python train.py --n_layer=13 --d_model=192 --n_experts=64 --experts_per_token=4 --d_expert=128 --d_shared_expert=128 --activation="squared_relu" --moe_layers=[0, 1, 2, 3, 4, 5, 6, 7, 8, 9, 10, 11, 12] --router_score="softmax" --normalize_top_k=false --routed_scale=1.0 --balance_loss=0.00282 --balance_bias=false --router_z_loss=0.001 --init_std_router=0.0153 --lr_router=0.00222 --vocab_size=16384 --norm="rmsnorm" --norm_eps=1e-07 --tie_embeddings=false --optimizer="muon_variant" --lr=0.0205 --beta1=0.95 --grad_clip=1.0 --batch_tokens=262144 --seq_len=384 --train_tokens=801700000 --steps=3059 --dataset="wikipedia_en"
Below are experts of layer 4 (counted from 0) of a mixture-of-experts language model. Rows are named router (the router's row for the expert), up (a neuron's input weights, with its number) and show model dimensions 0-191. Each number is 500 + 40 x the weight over its row's rms, rounded and kept within 0 to 999. Numbers have three digits each.
Before each expert's rows: a language model's description of what the expert responds to; "comes after" lists some tokens at least twice as common just before its tokens as in all text. This comes from a sample of Wikipedia text that the model never trained on. Tokens count by the router's weight.

# expert 50
It responds to: Number words and ordinal or descriptive adjectives after the, a, his, such as two, first, second, main, old one.
comes after: " the", " a", " his", " The", "'s", " their"
router:470426511546554519449445585469534574508551542477545487487472530528583530453473561452476516519479487547489526554477456460525478523556558464492495493496505538440529526509401501599502497469486528535539502545450483576545489509468471449525487469508514518582605439571500447522431541473534497494535488533442494497523479464537541507518448467425526451462492567433472514477500535396442443533513493394491495487474486498512482435475517521570519462514520446496539505525502530477513504547553426458466460447492476572471499465540507524458503452493577497508519500464502470498482452542543535545
up1:520508517574501469463491488452542444556422507470479472485544452538502514523513553527517557527504483509535469488557517477575507521417548523585484511490492555468520434590549455425508442515536487557466466532511513522398458481475515592517534501440490513564409444498516483489527505469473542510509495544507504481488592531467498446509503534405529526509519530531555494524401499544555433508543568450525557444408481483484481521503453487532482491499434511472483501480532631523469525508540522485521466508493447563542485475509405482501445507471482464507467538488487517475513557498476541517
up2:476476494427485542476588506554467546507619450546490495505491543441471477557469478564484498539503466565417469522541515530551531456445433435506588560512487488477513474489429502476516511440486550567466520473538489472452535502452523506504560469504448516492500604439529529545526503572525559521542582549473483539484493460535554538462489508564475498488514482519546474503506464476472488460498506507509522508440520533519504425494502429490360545476559533536534543509444492488485464523482530466467503474478422555459508456527464498542482473491431472472457462511478531499477524464485586433
up3:525572506454541465481493557536517553487519441487474529455533427464497564546459468547535485527517471501477510405543482495576508511524468585402531499445518435516517485527478446589489532502497516520480486453490607507549503449515471468510452544485574545492483541530482484501491483482528501449506536492497486555470474489468493489506486577530548572482581509479498479429585543520555529483524434494519491509470524493488500446485473447424473550531494525514573473474455464507526517483445470546427453472441507481450583464565536504464499546526470523447529593486545494528475394563530489473
up4:483553475512491523469514434463390489525469469486475500507489529567482459499427493455470488447477533506503465538486488428503521510496465479504483530454497457531463480490481486539559572495551549521504475445545489541502474480502509374434513542493461487539594578480516455568537460514476475498458494497467441490562496481446460578389492507503422495507479522508423462434538513532587506489517513554518556498475485532562487514472427470539542474529592555488511539524492439467545478464537486515471591506485514514570590530542413518506525458519452468442549514512476468498507510451527489545
up5:500489498484470423495525529451418452494522484491451524477617465510542564473524475543504458524524497464492473516497506502447515448559502414548589501465452518512462498431380500432528485479539499553482465467548546469501492469536471530464458563542489537469475483468495528532515455471516492450491565556524470440468569550504536480494512491435475515454401453508586488456489502469500511465485535492540459448535446490506541481483509596555428487527507507462495520622564448533547514471545513503503447494462539431514532502468523504503486509524569514479459488459544464523445453584511523539
up6:511485482489554509516617465518578408558496511482533521487491522535496475465535473545477507532506564459467493497543498439624488518508467531456472497557516517457510532524508466476460526510433466455488545519488513492443514518480532485515440504462515511438531575549457498484508426438464527488497462566515524541436446541477527441519435476517418581488526494501538521422465488522461537534489522535567505545480461431556466438466496497497540489535470583442535491502530510481510476468531523536498478510490549490610446517571534436507527450466449541552571511534512573599453506508480487518
up7:531488497445467458494501438475510569490453523444577540476476491556515558549542519510492454518508492410432572458557440464532466566507532544510473499515551515456492501516527526460516502477480523479500650491444572506521468527512482485534494477465493442465491489483548544474532544499524516502505464505573487533509611531500446516433504538440442519519454597521426503491544525479430504538488561494511470528507466449553507480555548456456552511486486495541542537494568463474625506534449485586506481562498512481515474491603469506490498489513515517507467504450499548457532511502501454566
up8:541450488548440560514486547516532566500501570445390477451508464439506482466467598536471480422499503509410526484525539536532451520489451515475439480456511428516477504483527443580541425477505548532485559543533508504497493462510507512442494467580552487518476564560510524527544525478503518524488532420398549490488501562535530525570506458551426541534515552505506515447524555565564553450522523440527481534487548487515502444517549447445542475480508528508468526461465528481527519474531520461465470462500511516555438455526526543505479503471529484483581497468476574469525515500455454568
up9:409515435523500523458489480532427521443478508533560506496506438545524509550476510525526506476541513540454520528486384476528492551443541421542556481551504523397516482520515552438499473495471460494532510483516517513539479496487499467500527457481516589498457520432473469569447483429500561588496489585483451563504555480521490506447546519547431456499513507512515478500455505514471460447546465440488508482517503488511455533481494561482493548552550483524453544581438447478507514421450473459505479518499491512517422422450462525408435509500550553444458470543474539542521531485483477427
up10:467494476491427546407527424532540469500445443511525521485496512500523477518463536443481515415555491542579545474524436500566530464526521502481443547521539525487493478424521524512535458605506508490456535472561467427530490538513478507465512460519524543516468520509450503525504522439412499526444553494422513496536511583439533518509530487606482536450552505570463443448548494519411460517537460507525507529505475494490477486508545449489448538492559515481485499472483567454435485469411462586501468515449454434470496505509539464473521530462481534425502545451479512503582477542470478489
up11:541449532500436437484505483495402427446544512557551517493527511458484454473481472537438516416554544476475477507564472506478417438516521459496539481455510399482521558469471492434613521514459489524571447527473552494517467502477463492520493489469509503474502537545525476561493522501563503500525472418546423464550447457470466427521489496515542419409427553469480465491462513511435544495506552518502464472500545561577481485482536531475452505469476508411501514554503534488497558520479526516484459573435520551482534510466487553529533494486508486492512508429509526592474497501541544489
up12:436548462568503498528536579567598436487486566497490490535540521513579548520488483467545499485490526458471530548537487433471459445517470545472548488495496476514484524480541478489518404458481513537475515450557472452496463447485454540517526600474498443557461430555550536599436521489527571504379459514483538508491532490487489535541492491521473464527470501491507490479536523500506406446435539541510409471501566492482524467477515480531562482478559519566561425495484490498576472502503518505480454589471502462476504513491485488536467487477486559427459556509449518504548457497512531483
up13:477498479426432492484480565494516476507454504467442473555457557526509543484490533520480561485514524548524539517585525463552504554498599504483492555560464452476501498499554469495444474470422461517472440464479534519525562476526425466569469509484508499531462509419459528471543496536503452521438438514444493468470498483469593503570552534529556480509450455494490514511426511504506503528485534555524550525454511577546512527541552513519505527507609455504519508538501579473406495442573423545524542566469525431519518491500489572524537501549560486489519560468567522505556469497487490526
up14:511567424442504577489471564524477493531508521489523497523489490544523489594476488457477535466472471430534515503467369607485480446539506503485501471534548515502487481401436432508477568456554503496483546452472511507526515406618545542493491519432491495465551562494516513473430537530425468497468536501554517529535480471440535529543511503553494486513496446513511497521495414552519453547491523534498464544551441491461533431538465515536523488509532499522473526510554530540561460429495523513410535475476504483441459538552549546494481583513513545485488470485513562505475470534517497493
up15:515526539475505478437449546487520496477523463585504461467504489507514445474426535486528527514498474528469506576571489540486460510466450525535550469514476408586407512468566504493444564540518481552471570529390480551495477453565519497481525457472547528490467471411522489496453454458489427477453492496526544565587520442530506460487472551497526484558623480569495519485476524489429533457520531471487516485537511462501495530458551518441474539481539555495561457464510593521506495493532537520508513428493492472487480521503427546480541480506488543519530499572544465539556523537560543511
up16:531510467468558504395528489535511493517460549556471551413468528497548501510438507493544536493481508510512516489470522489451472451462519492525517503520534451483560488530535464511455448563400486449517572480474448527508507523483573523503500606517525473480455506471469563481571497516545510553519572547562478469530592466487555502510522437494524511513464469547529459512474547530507526584508476551484481445492533534505522443573433463540547485489542524552469503539536509558523549543543504534600536488580557532547480515555531473508416521457455449452435482482554526524455548559479450478
up17:473541470521499527464534499482461519385480534529514457462531525546517510485532511525481474513478429532512466438562590504538470451526536489466521566568512445492499467487550575541549515492488456503468493510540424517496425484527534443488538470462452492526477443475533435521552487479494499610582436614608508436449441570528571546567540490518493482491504501492543481515516550491513504541422485470516492489469493541467549551526559503450464533562573467453487524528514532468464477529519574519499467498464496571550437465525484440555552461507498532544477532510543503481488518486469509496
up18:505501507448514496530589562526554550553489537538482452478483422502522495509481513509512434470536455518575461434493494508477567525516529484489489512501472531502510576571536498619478527509479499501539556466477494461487503551479478501488435499510468524483459467464568531475521426499532494588494507540456479534542555524481424458507522504525528492493548527546458471576487548493530519542546508496537510450496590426551480497462502513471548554517532585542429461474380495527404538463591507502531450532438529478558535504477506516466483551522482527527517540482577512478601449516517505546
up19:458485522513464524511555496445509573439508547480495484507537395527486512465538510538476490577486501431566571511515537428502504558467493465415440543512483560434518429503544503539577549488527497560500471532532501517484525569526499555454524464520547602560514512541511446472462573504556490506471502470514500495521516496491446449529479449429414531564478468495550424561499519524462565491500569490511490442444573456467477458562518440469488565511501530481526455494470489462501491485540524485452418559522559503485475461516510512430472528490490514507470508468485470471570554543538451444
up20:534546499509499558538447473551487533520591494466576478454485499484488451416484567446489440499501544496526450467419504533516454442539531571468506502506606527417466547475457501549535551513476450476497480468465489548485514522509503406544523462470478514494529522475499490457498500591518460536483518529546461461517531490524519418514524466572476499524425485558461500586534409573530544553419446527509507474506572481566485539457514575506462501455525528505480497525516506512468532511463473484517453460508526467503490574567485561450496543502496482494523541497482524593526507409456547500
up21:436500515518575514503446454523525471528465490536568457506513551527504491458468506561459482451492506557446524459518444513514520531480451586485488519419421486540453550556428461507504491519469481565473473487457507512451466464501528468579497457591541598551420485413444528530496498532485494545493429468490489536528496501513423586558448487404520519509435561458414458551459513491506503542488521547463459516494545554491529510519503461527505423490499490497477502506492537555494503494487481470490504539491502431585426471533488541490481463394528531502460468507511528548519534503498566461
up22:446486525493514460461507561505509490479475520477519503506554498578492527560491458518487559497483500467521503568536463491433476565516490534518447512530466534523458489498528502466531579460561445461499496458567531540446480441492555519434546558525500461527440465487517494560487542510452528531479512403440456468471399410565539468473471519527465476462475505463444474531507436530502479501493458509472426547566436472549543529483450453480477501452527437535535394561546519475504429539578399497536576546544522466452547522534535500504472569510509546481494514528492548496540447519479526523

# expert 58
It responds to: Starts of taxonomic names after Family:, Order:, Clade: in taxoboxes, plus coordinate symbols and table separators, such as Noctuidae, Asteraceae, °, ″N.
comes after: "-", " |", "|", " Family:", " Order:", " •"
router:504496526466534497488460631415542518463500580481552540509470533500530551510486523442450513551518499524533460571433495528507543521546539526467466499513488516481526455534421489576542557495469500511553418509435491512556420491435460496526479467538501462534536475564474440553441518438554445560536516477530452535429492450482485495470505445522586462554503548459558467478528536445472491521542545478522467450529488464458515494487539547521550509519537466487493526513537487509480554510592469486553449466486541490498428487520585569502472448459475528547505476486494470431505484541583539527
up1:464469496516542510525446512433533506566526491530588461490522451522479508453529541547465490527502486513458528474424457526412520443482501498455511494499500497465505586480511485477526612469502491516590528462463500413502557414538457559494483501548436478479416476509480536484550490540535517472494505495496461521520542443592489488524564522457514534526529507513501506454459434454505557546447563552564536537499521511503523521485508597580464507505503477591545495491512523559467574528578493567407474533524531522478480564457450510524516566487525516471522486547523491468471484563431531484
up2:452438541502538540559471516543499563427522536486509428460463546541496463414527468509514482515499512483479519568514541530462552494549413449432488452502481557522486462467477540481573534430497510532462495452437466454486469520580482501546467509490488532495523525563463455477553499534521545545581502476482487512496544473452497488541534519495513519507438506513491436465441400429439477502532564453546500523559518496499460506448542571463585497561482516497566460479500438449526532529487499524454482485549526451502503425533574479531494520447466526512477497597417519447520543573504466532
up3:495487407510458452439449505472496470547496593577438455457444486465492496496455539523522493452472503480489430545528547517468522472497542491453446489471537475500513531445609455446570502489508557502499525431492534466531578525512521456469477529461483514558503447495550422583529503507492491521526500467536460528478449442527453428515484493440532552577459522495538508476450516496512502527504482478504541499444510479483530514486499538499509551493533554596530499551548490526508493488521486526463551433403552517443514499553509567662514503483492537557480502491465586510471506518539519528
up4:519491490387495481500599525513524576580411537551525554495490440470521496549547531425489502529486545523434539557506525436480478493502529446444545508531464494418544492560526508448520596513557536465512475499452517501473534503530509481517524490490521497519498472555585511479481486486458510510504445524455518496488435585489490489433495541441504497551499509483513528444470553416540575496464522411560488517526529465525523481469458508482489501477538459543531495487519489600480466508530574434456455472468498460490455510447567517517505429547442488565436491449492487465543495473502414516
up5:530497466487535595502513508468537470506491492450482524509488416503484609521511440439514501483432537560425451416568538514515483492418508560515438508560468494409504527592464475478456516547478513553584513507547478501540489485541484503462525537515519498554390546475466575519507501457535493534512508480522520518543516471470453571497520484483470566486559484576552492445566589475508482529516548505502490496477509504548446480546537502586487511508509519510456441486566509414457482488555464479591440527463534491543497515555452547497536551501470497489483486567498473462492540483466504495
up6:525476490500506565483491515521413533550479515533570465492466574489533538461477485485546502470510498527442511473465423504406521521451483531574523453513490465537476521512424474474545544503521514482605424529541557436513513500481537563486471507449486479530496521455486462410504484435576478413493448512475473507512432524532456504434550454480553417479531484424463486438490495537501483418605499508439567448485491397462480490564541565500498481501425539521419527494533534463499508441543498499479495547495480505451510474462505538548469565476494499499522506516494478541553511494455522497
up7:483556519509539432451505460558501473468547498596497549509541517507619442529532535493473446558472503533461488482521526552526585491467524472492477514474550458489559539528441537428428506535482499489494489490564487499532506485469399514541546544553463483533431501519430483441540474556447460503454474514476497467467506550506488507574540459545457496508522479494527428499454477502487509505484497539491573392487525463478516543525535419544552543522509477426463487493461439466512496488498495521520476428487566532437429485588536467486514533524536415480435462436546489461461455481529478487
up8:532508513461498520466525491469546515461483441491506515460448463516509509497476561554497557424485432437553512527564477443478502545462457527471517512495474500507462489455534541445494453485582585565456538570508444534483496533526455522472502550537527563423465487500436508532532542554554539524484453471448585572576451445427457508527517524491465530544495549485455556446533485481566454506522498546487570466422553533518489421508455524508516496537470543523438480459439543551508529500471590504482474460500523500594468553517490479471487516520531472483447507545551491572534462518476554565
up9:481462467504469484494508537508586487431467474450509530474538542529479567480481506514521537537439540508532502445507448496471588464494433504500521521377436536479455487526491482546505529464449421494555504465448512508522484480450437560503463551440482529448522498480561434453512483564410569483473474528495463569466511565469481510531477475457485517484510508425541456552435505492527496494530533474434547563551493514513438530533590514451492444477555516473436510522497535434543509535544415508468498481511491461465563536503487476491453501470578560540542504482548422471538481490544577490
up10:507435500511445568481423559455519505479525493475476544511450517506535505468513443478568478565492498516544475519466539507486469482519539551555524462475495438494516478458444511589490521470495500530488476574462520510491499418482552487489445467511464453440514560577502525418515489485532534534550418462587469530531495444496500517489460462455483506477497458526578452516498503532530445480507496482481425486488522498438545485509504449510520571543423559526494542480487498538512509483533419540481528565525459402471481509439405491371498531440502552547498472495557487503520602563507477524
up11:472513543556510515571520523500468446395512520499444450464529452458447522480475493513583487505575527496514471492514464480526492512493517528519414535514479567568535450470446535473423484485423513468452497544555516524550405448461419468529517421481539514492428547465481482530508460414521481476467465424498550453482548492540500509487455500431499439517424558513523485509483480498507512478499523583499563583451464570574439541508489470531555521436475498525520541478522481487471587471550490564561424434510506484529526546455510509502460530502478516474503533528480441468516461498486516480
up12:495433526429473494411514428499544491431515446516533540496529584516574481543472526484550503521498507450474570520489512524477474514424505493594470546556459563492509519450455477569486472472528520507500566450498563516452489456486536435442527524548514525507495484516480501497612517490511513503538570482474530488423456483500466546466481455437420574539488505509537452435547506452542526506487473509535572443471483552570428528451534518500475500500521567528551494499518510518519546552560467524560545459477527510409505551528449532487455475465472525497483443470545544579478523428489509503
up13:494491562459517441504473490544534490510500520459537484574601427554474483510521506451504506417476495517522438518545476531499563520423531558436404511483441505501540509427510464473517508448477487502482433497564497437496449476522475518552467476500495564529514475449550471507430419478425471456434486493436416525518492489511527524591514519570536483512496488457448502486570505521437512525547399511504509509511547499533484531502539476493504570510534534447474512566543510507500530509525507504554548517473516542485516508545529474572586519437479405475429475436503440509448520548531488483
up14:480533450477506545508533516531507499525509518499529412466549549581564493556540442537428486474425589559531435471563452486515484576440569443518390491524547571512504567564514514465554489446462549568480435442500520419543502524410512556485532504499564422506479499452412504488488489492549441571439540498492452527481505518451505488502508541502504501521523554474455522527485538442515509475494448489555485499515495521486503454487450554504496480537464537513523487485481453488482463411481510535486436512428432484465502512563493533491468511459467465533486463470530513543461475471509436536
up15:502533526469504518448506525493516575534532570464435479443500488553478542486506556447459514530532548552476459541477536508474489508519500463488539496476561446527540432524464499540477480588478513543470455473580488487517532513478542496487466488563487491593468519512571516468470475581467564563458562474509468487550460423485552529504522489507552462514523568484548488493485488474491487508519552452420497443461482474543566498528527478461466522448483588405539439469453398534495547572517483487518491442515494539380610499561492464533459459499480514526446510538471455515505482494549488487
up16:464508499471515502487515566421456464517538532518506502507528501495497554440477467472536545587464525556507493472476511480450562541527481493482545433443528458487466537501472550501423457469422537480504457391481442456507521549603526403521495473588518508512472505521524501577547475499495462557459567535460461465529515538558481447495461489415474478518521517503500444473488530456472439525516508482498494571514523490515584483534443451544427466492458451441493472494534499551503479418568484451472489563571510503528482482498474544515512450458468530524479512528524457535572519507462617516
up17:468516502485498478513501534551435520483450511538468433503480514512459501421522538468481564489524435553474506556487501469551462490506487511560537474389432515540509525543479500489489551563527549502475476454435515522486486487522489527526533544493637470584536526536475515453487543483432434496545509450534471399443483470589431524420550476460486533498488500510539464542538547511453522479562499493494564478497480451478534448499488460478420443525460506500480510532484497570489513547605469497552544437519493468467465515424459439477523500468499507506474465523499519520573527480543577568
up18:437499515501475473552525421525446488539479472542589529480457443508508520550523499505418507506476498473548534529550469542548534448509516491530503549472554543463491507504520525555463544543521499521432490546473431482569529441454510499596453495510501482535429539557435473538450510458521552452515506497498463503474550461484501507509587501488490511557526537482487452486492473580454510465483475498519502505541590488530499517401484498368489539519462586475487518486530539574532510506548472482483568533522565478530570531522519483407394492414520480528482430496483547499497480510512465551
up19:537526464431578618550465548521483482481541551478511529482504526492437411576521495435484520574461503519472441475532456438492611520531505557484446490589532475525494484529500462535487539515527469490562450530483476477418515483505518439476487452530542527436545574579456513447438468479525542492540518529503418498469423487533491502529455502557503474497525561452447508468478548514532488427462518499550519487457502541530522460495455504535503509503463464572566482491506514520481511498603500515525466537459491464482510538517558525466534489408489500514459565485441502442518468435526462511
up20:519583506507433445389498523501523448507537495467466539467497478553508429508518500458541488447407512475521486434476548564498455455496500507594414451485575545567484551489439433511546559501422529524500488488449477523502516477488489478448490455504530438512503492499493539498460473538466495489490560446577484482476469486552430456502504465556536519503484517497514511556423543539498536525474531554521484452506498485514439569509506536498551514569509498495561455475502511545514460441492550494484502485500473565541592506457486458508562499534559580519542377493503535460515489512487416549
up21:400463541491573453528583562526487496489547489580518468498443516502451451494452506491521474543537487512480563493473559477528485438480483479505510509564509553510493454554478445508507511471486540493451496475501544478431470477517447575535523464481557536508526542533569556495542463510519520524517526533477548457540565454494488516578508497460565413534505631550526466489480503500441520498470517539473520503465544522508598522564449531440470528501551549433465565513638542525486447467502531529496516439461500537497473504541548593513462489536517551480502508484476462530454535522528465485
up22:579493475499507517452466548587546537554455572483564488461569540516550544535445428452525490553521516532466507523468456521460527509472595514482464499530422523521525475539544516510489465479518476486568474504552468489540472498502479518548419462495495574470532538514535500563521577462567545524536483523487512502635532527494415512530492521416518509495546448490508435541498455458562462540522515433471505507464455553474435567437484524536483536498461418539487455471486519553503543542550522525471533495499489546501536567495564496488519522475568439517493523482477470479428537554540469502

# expert 56
It responds to: Hyphens in place names and compounds, opening parentheses, dashes, and prefixes like un, sub, e.g. Yverdon-les-Bains, Appleby-in.
comes after: " |", "|", "a", "1", " Al", " /"
router:540437547485466542466422544459581550550547508448488528470496525470586516468430507438508527537542519512522502505505475449550507527536534457531510514505531525493538498580453497587495522436444525568461481516437494565565465521455476465505551440510482427523510503551485477537435501443529454506505500508430426571483471488573504496554435467517520461518487519479524451516491488439511422507521515392522457512485492445511440441490532506555536458511514479541549570485575514504481526568484501441554469510493489553469430503534535522481460466483515544523517502463550452432491427541504516575
up2:517585463461494498484539459585471454499492531507501520554506570483520424487491512490539530498522584523554400547494548459468489485582536435497531523498510450524421525560493441545523484490519489549434549497546497479496437439467428491543468508534524441528504506467443467510496456439490540469553463542531514557549511546451527482472444457522446522474462548516512542442508575526524468417516442461496520488453510496547468537456482483476550461513428449545447541484497518483518559508522488563566475533510480497521472522528503383501555508485494518556532459557549459553513491454504404546
up3:435456490480575453485517527524421472524491494492408550507542461447512534446481526494518419480528518484482506524470429592487434485536449458425465517523503472468553518556452486530507530514535526549478484583486477437597545452496475527486463498455494511483545497486478522528504503454498492526435489530557478499550529594468525505504491488464475591574549488517483501475464539479524566409534534503463545467563506496490482439504464472514570482552466500595533515511471467456540518548483500485589473489534435453445505449477488540543482472448431473483470543553544488543424553560457506490
up4:453489470511520544438543486464528503522539544543513460444553483536470537493432487439533457455477517544469526518511447454581473539506538430487441487547556538483485473511532473497539502501507566546547589519542546484497409475474534502527543434414507408477509498459553454569519523521476508501456461473401478435447488438459492505553448460503524440477521541531509522560420513456438498500502503520510494501495481518464493471491460493562493528517483493461487450511526496432431442521522519452512530527526580421424478551590486467436489565490422453546523509504469541545526542480472468466
up5:463512510557558508451450444532558544530499510494467446497613459443507511515515503550450448493492556512517446453419492473552439511476544549567513534489546503487507509485474528482456547521472573439521537501513464472507478424499433526443521503487460542521557500532552469461470416526472499481460542517488570511447550436544478564531543470486491535444426541527497481469523480548493543501483491473507573492440533512444422502493514482482552485498423499496513454517420477503473525515529535555556456547477522435472463565572584461502449524503536602536547493524497452505550432548512491464
up6:487536601565583452530571471554610436542512531518476510445502581520450405494498453607458496517555553511536522523556504443530540518475511525513521535509503502535550537514517509525519580561479611471463493523554540509507552436509511502482461486547526450534444536508550520524497496594541527562452485538468435540443516459518512457473510563450530489498418518495531520543471473521559483488423499473499528527541572510509501536450453541522489513568482499531565463487490517499519491514517478526535470414545487515485483472534552563505467534539468537456473524527478494447485518549504522518
up7:462466479468505532536445518507501535511451471479458514529534562595461528561480437525601479535495524478553463472466505526562450447501514455595506505523507527507495509550507484445555511578553460552448434487483513521485490508457458491529530472536494450428527419521496477464514503502465511470502528510545441545523417452513510528475442468475572528583422439486457481511476511436533488530538512492399539553599549483523501490444471593461463461505498482520559487524531453492438478545487505491495488522442453496511488586461410488508514484545505569458471556532535536484535547473536510467
up8:455521460453494462523537485489482451489405477403437424506556453499555475525442494461500506495512556489493476529543524490511565575494498469486537531491429481540574523468516503551543523485493499529551518507503428414512448548557513505547530510450502478513522448487400490495479499447632495393550501502546469501459542536495491464490526557517457473460521454459455510470562474515546519570466548443483477548532534531510533506462471473535508441514441482416479487503480508487491532512511418514490511498490494552569476533579529540386479510438435485518468508432476493455507491535496534513
up9:443551520494469512470471524524461481486521484427473472611527489468492443483459475495517438492494557539482492430504512473430549518511474506459429433533597435433513560474499506492481532505436588538527412504529540450504514486519476478579556459475492441511457480479477555509509442531500419568506518426511526421496433529479459496513494502474622514550467482528478496434477487524506456464526463475435491556492520496504486436454504484492521581492544527558527606532521507465487481526535480482500529567468545503483542607493463490520494474503504531493529505599498481478523466459464479487
up10:514423490622487551508488459490533472570526452505457484480476484526533531533502472501527438482545524411460569467524487460528496458501495494485537456461447454510460479501444509570532422532501473519468571495516469477477417439564516464468447538535499455457473481470448556516555522461492557510466509558510501498526468511552482529479470441501537542545495503513497470523495440541447528553484560481550504491487436514526593479523483514552471534581451430523509446575494597529542519457500545484518396472538561510493519519514544505474448589526460533522505438514564531488578528461512525522
up11:440491448506483576501510481435539547457536551557485513525497514479522482562517573489462518488488507525442462500482508472500468436507563504467561519513530544449538488434512541553473525501496421537463431462415532458411438421520498465486520455504527566467451555506533469444516477550484487514473454529474502446505539510568493528481490448499431466492513500494504497561478539456410476548475440457464437562499438525557481448505564470493480486437529536521495504453456475464507555504547472550507483545515529548555526411464508554554497500449509500453515441486502460595576517563504490584
up12:446509440482542498417591542508560529451474512479501510544490539527485474520495472494436471550550460502576421518492565479522452503494461528483520465464492509489477416518428506443580477514495494539500479455524476561475475556553461505434498472486586500488530490459529472506492445532543497494524532481555506494538480465547508449536584474504493457558583488495534539519391509526512421557479526447468529516519547490575487477472571456472495452571462522556552487512519454507509481422536530473429419499498508563541497532486484607500467499432474493512399486477496469513546532469492463508
up13:537463474519538518458515500503478432523528494468520492497535447489511532451489577524518448500521527510490518481534480510491581526473502485547495592482444511469532460542502514529423482458499484487402488463522534484539481538520535463538448457453540497495456480516522512525548445490502476430435505497501448495540504534426517528477538519526443558536458529553566461536488497468543464637555497638502536546453562543528566611570535563497468403521508541534505515505566547545515503507542461475491469569509483481473440516482486447553454526495523520567520514508489554526493515410496486486
up14:509444567541532427418544536488467487509482529503459552498537514454469540438504489485505542513450448579517476484488541489540516550464495523481543486518512435501425502587451471524554442463447499604468452479549414485519459415442448511478504529512531470486440526526544573486459506511488501481455482543489488522503500517509476461562485462601532483498398533510524509479500505547478488508529467543535539529497504513455550523555467470507482524531453447465453554478552476529556529559528480509560506400455473519483454557548468485498440562536553471507508468464526446441457498532598518559
up15:472566388546518506489541528443475526471515524528505530466515472566551433515559551523530557496477566466497529462479510458408514452519472452494450486479430513540459537450462454413499484515469476580516521520536582476499542461477505532510476446533494463481453479507522516577526556552522511471544524489512536477540537535473623545549422536560476500470553470542544446509458493435441468454496512520543535505569493620484439504566434481535431504485504493498548505530541498493499444466494535546518436499458544481470496516460533524509492491511493489482509418496479539540492564484492548557
up16:498472457485495539563521502507530493522525481452499540549526498463512490506491484520532481469447464573523516459528455401495495420429499464523424487454488406493526464520548502477427488475498472479456541456533492427480495508508455477480505453446455463566479532426594507488540462538525514480460393546524436507484529558551468512480477561435508468524476438462510471540531478406529468465519562527439497490565491491476524526494498469544491502515530535398528506578510449437482437475469493517455493486499450496461420464505478451552487556544489505528428541506572520478521468418504587467
up17:475496559548428500512438509514522506494549555489441477421506534469470482553484523445445463539514479456445481530418514449482531522481483535483461470500517498486454553482517490496431519477517505538574516505466450492431505481511491455545480482474475462544452457537484518464407469521466439484467575474514466532455548480549424552507466456507493393414452483534549524555521488510477464528462469505472535470508556549499453536556528436471477514501522462519453444413501544470499526494550510522460448573541472511553446566536506505405469423478510558503487515521539459475432444534578446559
up18:555501534587600492499511466503604458529510490523522488480454496498500515547535541512525512455510465579424537568490499554480468506465510483513477508474489490557522500526474474446537504529445509468466566485515521499476474505502431506472578501456453503511588499511515529478518448444550522523509458516441544500538524527531431440505518595440522531561517518518535523521479586526545488464536535520460532408494490421481512480473406576478494470502596507516514495496475398491460570529433502478468532506533442507442561461466595510532559484487525468451464495439569491452502518527479458497
up19:559470490526480548431566559542425597500469496541520467504558528439518467512447499533496506490436476508513543493534512490448471546529553429563514496505445514487550498463480527430495399492501514525571453463467551430463573518490512538500490501526492527453529519538524567475485444445554429507520583482538478517457473501465546512509538426468535537547489449545507605527510527538548477489472473505487543527498529545489512488459498430479448542525477498505497436549440508519504450448533455525487409469486580480407549466561547490536463509487478495524493527476547506442473526571479510424
up20:529469413534513534444532426502509523437478430514486467523512456464426483445533521523525533542503501545445517527527494466542485479431429482517572438476534511448448555483471490527533544512481568501501515553477462470469496519516533466464535548491457524453526532520477480492542495524452571439468565475465466566572420563435418541566529474457529523536533564551458522471516531503489543517572473461510576502518432426454464480508476471462468460507496468485500444465472592587486382453490454492474503492471533446537480520491450513496485492483508467546520474504460545492540487499566512433
up21:434443478529508534489458567551566485533583538454493543471544544482484471508476510443518477498525460499452542425527476494516468521498512460550495422525462529524495527472564529540488483461479482452549471485520559452502485529538469484551469470452542501563557532500508501494566478445493463541491476445539491567443488523481477480543429518456535516447539546587523606499467533552492569534486521530493508456460481479566576451470536389540503541589502575543523554491526525516494417477519564466440487523536534482430479491493550520474486550505549423558527491523493573512526508494467542550
up22:478445511481529541476505494462488526467495550537548509503483509408512510476465509491546532519535517540532481536532499498465519516525525464448469501512448484449546467545500512484451432604493407522502505501523479450550528501526535555543447486506534461507565531561501548444420539520512407413485471524510501472552466500520484528558491551499549427537427488477506460583471443531458429493493508495551522517566492546425493509514515518547581471571510463523526505518524472483501489467406504468455569480444387568519571547534513530532553439509460463452508476408484484509512467519576499502
up23:516451544492449495496606540536446511455473504527453475513457458504465459512462504552441514512512500520516468512561491506498522464482454516433424536534491481450494558479547483488518532432466629444487444498481424507476466495523425497523550451444447441454450544463443518525441508472421435507570486493518513564551536527565462412517471544522557440530467505458463527442426470532469475471455515500506514553507535515498490483485503494534467505481474478474431522465468497534444474455466557469474532561503535589474499466483515448589519486500524555557451439481467453459475467522484563478